config.toml
num_hidden_layers = 12
hidden_size = 128
n_experts = 256
experts_per_token = 8
d_expert = 32
d_shared_expert = 0
hidden_act = "geglu"
moe_layers = [2, 3, 4, 5, 6, 7, 8, 9, 10, 11]
router_score = "sigmoid"
normalize_top_k = true
routed_scale = 2.5
balance_loss = 0.000139
balance_bias = true
router_noise = 0.1
init_std_router = 0.0167
lr_router = 0.00115
vocab_size = 2048
norm = "rmsnorm"
norm_eps = 1e-06
tie_word_embeddings = true
optimizer = "muon_variant"
learning_rate = 0.00225
beta1 = 0.9
max_grad_norm = 0.5
batch_tokens = 131072
max_seq_len = 1024
train_tokens = 598700000
max_steps = 4568
dataset = "wikipedia_en"
Below are experts of layer 6 (counted from 0) of a mixture-of-experts language model. Rows are named router (the router's row for the expert), down (a neuron's output weights, with its number) and show model dimensions 0-127. Each number is 128 + 24 x the weight over its row's rms, rounded and kept within 0 to 255.
After each expert's rows: a language model's description of what the expert responds to. This comes from a sample of Wikipedia text that the model never trained on.

# expert 18
router [100 130 135 141 123  75 152 125 168 116 116 126 140 164  95  98  91 104 133 127 120  97 161 172 128  94 122 128 124 124 129 150 126 145  89 127  95 172 140 102  93 177 161 161  96 104 135  93 123 121 136 135 134 129 156 130 156 119  77 145 125  91 161 166 137 139 119 146 113 123 141 114 118 116 154 143 116 118 190 148  99 149  94 147 107 125 119 118 148 175 106 118 128 129 129 127  83 111  93 160 154 131 109 129 149 121 137  98 125 151 131 150 163 137 108 133 105  83 170  99 116 103 141 158 142 142  93 167]
down0 [126 120  98 143 111 113 170  94 159 110 158 139 142 118  91 143 155 172 149 167 129 126 127 117 146 134  96 162 117  83 116  95 143  89 116 127 160  74 124 139 161 110 122 146 163 116 116 132 120  97 126 170 165  96 148  96 101 125 128 102 142  97 102  89  81 136 120 175 115 129 106 106  84 157 119 135 163 150 120  86 120 152 171 128 126 131 118 160 172 141 118 155 139 163  97  85 121 153 133 135  92 122 125 147 148 107 141 157 141 118 110 124 141 146 116 155 131 146 126 150 136 152 103 114  91 150 137 141]
What it handles: Pipe characters separating cells in wiki tables, especially sports statistics and results, plus some colons and list dashes.

# expert 2
router [117 147 143 155 115 118 140 126 155 112 120 143 140 141 108  80 130 154 134 135  78 123 119 143 121  73 116 164 119 121 137 125 120 134 139 107 110 178 140 171  91 128 144 152  86  88 143 115 135  94 140 135 139 130 164 172 144 132 101 149 129  97 131 153 124 151 114 160 126  99  85  97 159 148 125 100 115 140 189  98 101 158  98 147 114 117 142  87 136 122 177 148 124  97 139 145 107 118 140 144 138 111 107 104 124 115 171 139  89 166 160 162 134 132 135 182 115 114 142 112  88 133 145 165 162 113 136 135]
down0 [ 99 122 164  73 102  90 171 176 152 145 139 130 107 141 106 109 117 149  79 149 190 127 156 125 178 118 107 133 179 132 141 113 149 129 187 112 147 170  99 141 102 150 112 138 127 108 143 122 149 138 143 148 101 123  89 137 119 132 125 131  93 144 117 124 121 126 116 138 135 119 115 135 118 147 100 120 138 133 106 100 125 149 144 132 163 115 156 137 131 134 145 155 146 161  79 170 122  76  85 109 109 145 144 113  94 144 118 153 101 113  94 107 135 145 166 168 150 102 143 133 146 119 116 108 138 126 143 159]
What it handles: First capitalized piece of a split proper name after the, of, in or by, such as Al(ton), Se(neca), Pa(nama), Port.

# expert 16
router [121 120  80 156 118 104 147 108 138  95 106 131 146 177 160 144  70 132  99 118 126 133 155 150 115 108 129 133 104 123 100 119  99 143 103 115 104 144 174 142 111 129 146 134 131 107 127 116 127 128 152 130 144 120 152 185  98 135 125 175 180 129 117 138 160 100 140 190 110 102 115 128 159 142 117 123 107 114 133 132  67 136  91 130 120 168 157  95 151 166 116 113 140 117  96 158 123 137 183 149 144 142 110 160 165  85 129 117 101 123 122 145 103  94 125 174 109 116 124 133 143 110 158 140 148 116 122 117]
down0 [132 101 149 148 134 157 127 103 155 106 129 128 126 164 153 174 116 131 133 138 161 122 155 125 151  83 156 136 152  88 107  72 126 114 125 120 142 153 120 148 141  75  92 169 119 127  84 123 144 111 126 131 150 113 133 165 126 136 105 143  70 128 134 168 117  80 166  83 112 106 138 159 127 134 136 140 132 125 102 134 171 144  88 121 162 110 126 105 116 116 134  92 144 150 149  94 119 106 180 120 162 144 159 158 147 126 131 148 108 130 146 159 139 111 128 105  84 113  92 129 159 108 127  88 149 110 131 149]
What it handles: Word-internal or adjective-forming pieces like -ical, -ive, -ous, -ic, plus hyphens in compounds (steep, belief, ultra-violet, Year-end).

# expert 62
router [122 144  99 143 114 117 121  81 120 118  62 145 119 150 117  97 113 149 116 110 125 145 142 143 121 131 111 124 104 135 138 160 132 136 126 127 121 126 153 140 110 125 151 133 141 135 128 120 158 136 128 130 110 103 150 117  87 118 102 136 148 129 147  99 141  92 118 144  93 122 118 122 181 119 187 121  68 145 123 120 123 139  89 169 110 100 146  80 193 162 142 146 166 142 126 180 145 132 152 157 115 166 100 140 125 167 131 171  96 179 128 114 173 135 156 164 115 108 165 115 139 105 143 156 125 133 139 141]
down0 [ 77 148  96 131 123 143 111 156 152 116 143 172 110 155 118 138  98 178  94 118 110 111 150 158 153 167  98 165  98  85 112 123 137 152 142 151 122 124 132  89 103 119 107 151 156 106 151 145 132 111 109 134 123  94 116 159 117 128 159 147 134 107 157 163 155 108 146 137 121 125  79 120 162 142 113 126 156 163 151 123  97 131 143 132 144 169 119 104 135  97 134 122 106 185  93 140 108 190 124 104 168 117 138 155 145 128 128  93 145 135 136 138 141 128 142  89 124  98 114 137  84 153  91 149 107 141 149 145]
What it handles: Prepositions and verbs in sports match and season reports, such as under, after, during, with, play, defeat, finish, plus score pieces like –0.

# expert 60
router [121 148  99 120 101  90 114 105 130 114 120 142 130 134 113 139 125 127 104  96 117 148 135 151 124 116 112 161 101 107  73 132 135 147 116 118 112 142 157 152 140 134 143 122 107 137 107  97 194 132 154 144 130  96 150 142  95 116 108 116 162  99 164 128 108  97 139 122  94 147 143 114 171 138 141  94 102 138 164  99 129 113 116 165 144 182 138 106 181 137 117 144 145 107 130 160 136 123 178 174 127 155  93 128 141 136 149 173 125 155 141 137 135 133 149 179 101 147 138  99 115 127 133 137 183 125  72 161]
down0 [179 155 122 156 134 123 126 117 155 136 140 160 115 170 144 125  98  61 134 109 115 135 100 145 122 130 129 126 139 149 144 129  96 150 109 120 124 140 117 151 144 120 119 138 106 138 132 169 103 154 160 157 127  89 169 125  95 142 121 137 131 173  67 117 179 142  84 111 103 121 146 127 134 142 101 133 128 143 120 119 121 113  93 134  84 119  97 136 122 104 127 133 101 149 163  88 127 148 142 157 189 144  99 102 126  83 142 154 128 153 127 142 127 118 144 185  91  98 116 105 114 120 127 127  94  97 166 106]
What it handles: Verb roots following Latin prefixes, before -ed, -ing, -ment, such as sup-port, intro-duc-tion, oc-cur-rence, ap-point-ed.

# expert 28
router [145 144  76 148 103 120 120 120 173 125  77 150 178 184 140 103 121 116 101 134 110 116  98 143 127  97 105 124 120 105 132 122 118 106 102 111 126 167 125 132 117 135 113 141 106  96 142 135 134  79 165 109  94 107 160 129  70 128  58 128 170 140 158 126  95  98 154 154 116  85 108 136 120 117 150 104  86 142 152 128  99 123 104 137  91 129 154  76 159 121 149 145 115 134 103 132 106 135 138 134 132 143 107 133 131  85 127 149  81 115 134 132 131 144 160 148 126 103 140 140 122 125 116 171 147 114 129 140]
down0 [134 139 118 143 101 140 109 125 145 128 155 129 144 166 154 140 116 135  97 135 128 123 131 122 123 153 164 115  52  72 116  98  97  99 160 145 123  95  76 102 124 110 145 122 146 134 134 140 146 121 128 121 109 141 131 148  87  84 108 148 158 107 134 161 144 141 128  94 106 102 113 149 134 140 137 131  98  74 102 150 125 105 101 126 120 144 141 142 178  94 130 108 162 142  94  97 133 151 122 140  91  95 123  99  95 142 124 159 152 132  99 120 154 118 141 121  84 111 157  92 162 150  89 148  91 121 145 164]
What it handles: Periods, closing ")." and line breaks ending sentences or == section headings ==, plus clause connectors like However, while, until.

# expert 37
router [126 135 128 139 134 115  91 118 131 125  95 111 147 166 145 103  93 126 104 105 131 102 123 129  67  88 144 158 154  95  91 134 145 119 129 137  82 149 167 137 100 133 161 145  94 138 172 142 134  99 189 114 105 121 139 166 115 129 102 113 171  76 127 122 122 114 170 131 134 126  93 111 133 138 108 143  98 148 178  97 147 116  86 165 118 110 143 107 162 154 157 110 146 112 137 120 130 151 130 164 149 136 124 129 132 112 163 127  79 155 154 111 144 128 144 166 139  80 123 149 110 134 145 129 132 119 110 159]
down0 [100 162 109 117  88 124 126 145 152 109 129 181 122 183 146 110 114 103 129 184 146 155 146 153 136 127  91  89 125 113 114 140 120 132 127 134 132  97 144 114 103 100 148 106 136 119 139 159 132 118 106 147 133 122 143 139  98 151 120 147 152 111 131 139 130  83 125 189 114 142 128 125 179 103 123 123 131  98  99 158 140  86 113 100 156 122 150 122 143  87 127 111 166 150 132 149 125 112  74 147 143 115 161 156 151 156  98 152 125 110 125 143 139  73 153  90 106 102  74 179 143 123 129 125  96 131 138 134]
What it handles: First syllables of surnames or second name parts after a given name, often South Asian or Arabic, such as Ma, Da, Har, Mor.

# expert 41
router [152 139 152 131 128  94 107 128 180  91 115 123 170 138  94 131 109 138 107 114 130 122 111 150 116 109 105 146 142 102  88 149 132 126 108 137 110 119 146  96  97 122 119 138 131 126 178 104 115 101 110  87 124 115 177  91 116 119 143 110 148 164 137 146 142 104 178 159 102 112 122 149 157 168 136 113  81 161 127 141 115 145 121 145 144 142 189  78 191 109 129 133 167 115 134 129 144 106 116 143 131 105 126 153 131 114 168 115  86 183 140 129 146 120 115 128 135 119 157  89 102 114 146 133 165 142 103 117]
down0 [126 155 101 104 142 148 158 140 124 148  95  98 106  98 192 191 145 114 175 147  93 112 134 140 126 134 120 149 133 142 141 148 147 134 131 133  67 175 138  95 147  88  66 127 150 112 160 103 161 106 123  92 109 140 111 144 148 139 138 134 116 123 126 126 154 120 127 114 137 123 158 125  89 123 124 118 131  84  96 132 122 130 124 157 105 117 112 122  76 147 137 152 113 133 147  84 128 136 139 137 110 165 135 117  86 127 135 144  96 111 102 127 132 126 149 130 158 119  73 118 118 104 106 128 153 112 158 185]
What it handles: Word-final suffixes ing, s, es, ers, ities, ations completing verbs and plurals, such as shouting, playing, colleges, schedules.

# expert 53
router [152 156 135 147 126 146  98  91 137 132 132 146 105 175 126 136 117 130 134 121 132  89 133 180 101 118 133 129 129 113 136 147 114 163  87 129  74 147 162  93  93 110 123 133  96 145 159 124 146 107 151 109 144 136 153 150 119 139 106 140 156 111 165 176 120 107 122 158 120 117 138 134 118 135 174 138 121 138 153 148 102 193  82 159 149 114 118 125 171 159 120 122 137 157 160 116 116 143 155 137 133 157 133 144 172 128 181 107 112 179 112 154 146 153 115 138 109 116 137  91 153  96 126 153 170 132 100 151]
down0 [117 115  59 120 149 122 144  89 158 133 150 158 111 133 145 122 129 118 118 145 129 138 166 124 163 129 163 111 177 132 115 102 118 137 160 136 140 112 101 141 126 135 106 103 151 135 129 153 111 121  70 122 156 130 112 154 159 131 124  92 118 113 177 118 158 105 125 119 133 117 160 168 136 129 102 135 111 123 123 154  84  95 152 140 118 133 149 134 141 146 207  86 143 166 147 115 132 123 105 118 141 132 149 113 166 130 113 143 172 152 139 153 101 120 130 156  45  95 109 110 145 115 156 120 130 150 135 129]
What it handles: Separators in tables and lists: pipe cells, colons after labels like Born: or Edited by:, list dashes, daggers, quotation marks.

# expert 35
router [131 130 133 149 143 100  70 120 126 101  83 122 149 153 121  85  99 160 127 116 146  89 133 133  91 113 143 166 159  80  95 146 134 146 126 112 125 140 192 135  97 125 135 151 100 107 155 145 172  98 164 136 115 124 126 167 111 120 111 120 185  93 129 153 139 116 169 133 111 136 121 126 142 111 125 121 109 153 151  93 116 120 117 152  97 128 127 105 165 162 138 103 151  98 165 109 116 139 124 148 140 154 119 126 152 109 158 138  81 134 153  99 143 143 138 180 135  87 132 131 106 134 169 136 165 148 129 117]
down0 [110 129 141 107 111 131 129 161 177 161 145 101 154 135 130 136 169  83 115 128 141 151 142 135 150 108  81 133 116 116 111 133 127 120 107 128 181 131 155 137 147 111 156 102  98 118 127 138 113 101 170 131 127 141 136 111 124 108 118 149 130 170 155 119  77 136 130 102 156  95 112 159 106  84 113 115 131 118 157 110  93  98  88 134 156  84 171 153 109  83 126 111 150 108 152  70 120 107  92 119  93  96 111 122 139  96 118  87 133 113 121 113 134 130 155 121 153 126 143 109 178 107 117  92 131 131 175 133]
What it handles: First piece of a capitalized name after a preceding given name or word, mostly in lists and tables, such as T-unrayo, Al-cott, Town, County.

# expert 59
router [116 108 123 129 123 108  92 133 187  74 115 128 139 124 157 143 106 160 133  99 112 119 129 120 147 110  86 148 132 145  66 139 139 123  94 109 124 148 141 109  89 127 134 159 127 133 164  86 156  79 150  97 128 108 164 146 137  93 123 112 160 136 125 178 109  86 153 129 140  86 110 159 127 165 149 108  94 167 145 124  90 131 138 140 162 135 118  68 150 139 115 155 155 112 152 118 130 117 160 137 149 136 149 146 120 104 165 127 110 172 159 147 157 131 125 114 138 128 154 122 149 124 103 149 157 139 129 146]
down0 [ 88 122 159 143 131 130  96 128 138  85  94 117 143 129 162 101 117 166 131 135 102 130  79 131 157 140 144 114 148 132 135 124 110 148 158 121 105 126 158 115 171 121 119  77 105 106 159 143  86 116 136 139 133 146 143  82 169  92 141 177 133 163 140 115 116 132 156 117 113 121  86 122 105  82 137 139 106  78 121 194 140  89 115 111 115 108 130 150 161 103  96  90 137 133 131 146 100 111 115 108 130 158 117 144 107 117 100 183 127 141  88 118 161 128 119  90 138 122 131 127 124 168 114 131 119 154 110 124]
What it handles: Word-final plural and noun suffixes s, ies, ations, ology and closing parentheses, quotes, braces, such as potentials, Gospels, (Hürlimann), history.

# expert 46
router [145 131 142 123 109 112 143 129 148 120 117 142 154 150 117 151 116 141  79 108 118 154 148 109 119 135 122 164 113 133  98 152 148 120 104 146  87 129 161  79 113 164 133 146 134 119 138 122 126 113 130 104 115 120 146 133  90 122 111 102 148 147 106 167 148 100 152 175  63  85 134 119 153 144 135 118  68 166 171 125  91 124  99 142 140 139 187 120 185 124 151 155 114 139 138 100 142 115 117 169 126 130 120 154 121 138 158 128 123 139 141 150 186 125 152 129 132  95 128 110  94 114 180 156 137 167 130 124]
down0 [ 85 130 189 121 107 125 125 131 137 167 167 158 150 115 150 100 120 161 152 130 129 128  97 124 128  83 134 126 181 113 144 102 136 169 141 114 124 167 155 106 116 125 120 137 114  94 121 100 160 123 127 141 139  76 132 108  95 110  80 122 123 137 120 148 165 140 144 165 102 135 148 112 126 134  99 157 185 128 134 120 164 133 111 134 118  97  92 130 127 111 171 178 141 138 124 118  95 117 168 141 161 128 140  78 115 150 143  77 143 156 141 171 120 128 142  85 139 129 118 141  85 114 133 135 125 128 110 134]
What it handles: Word-final -ed, -ing, -al endings on verbs and nouns, such as endured, flowering, bullying, upheaval, established.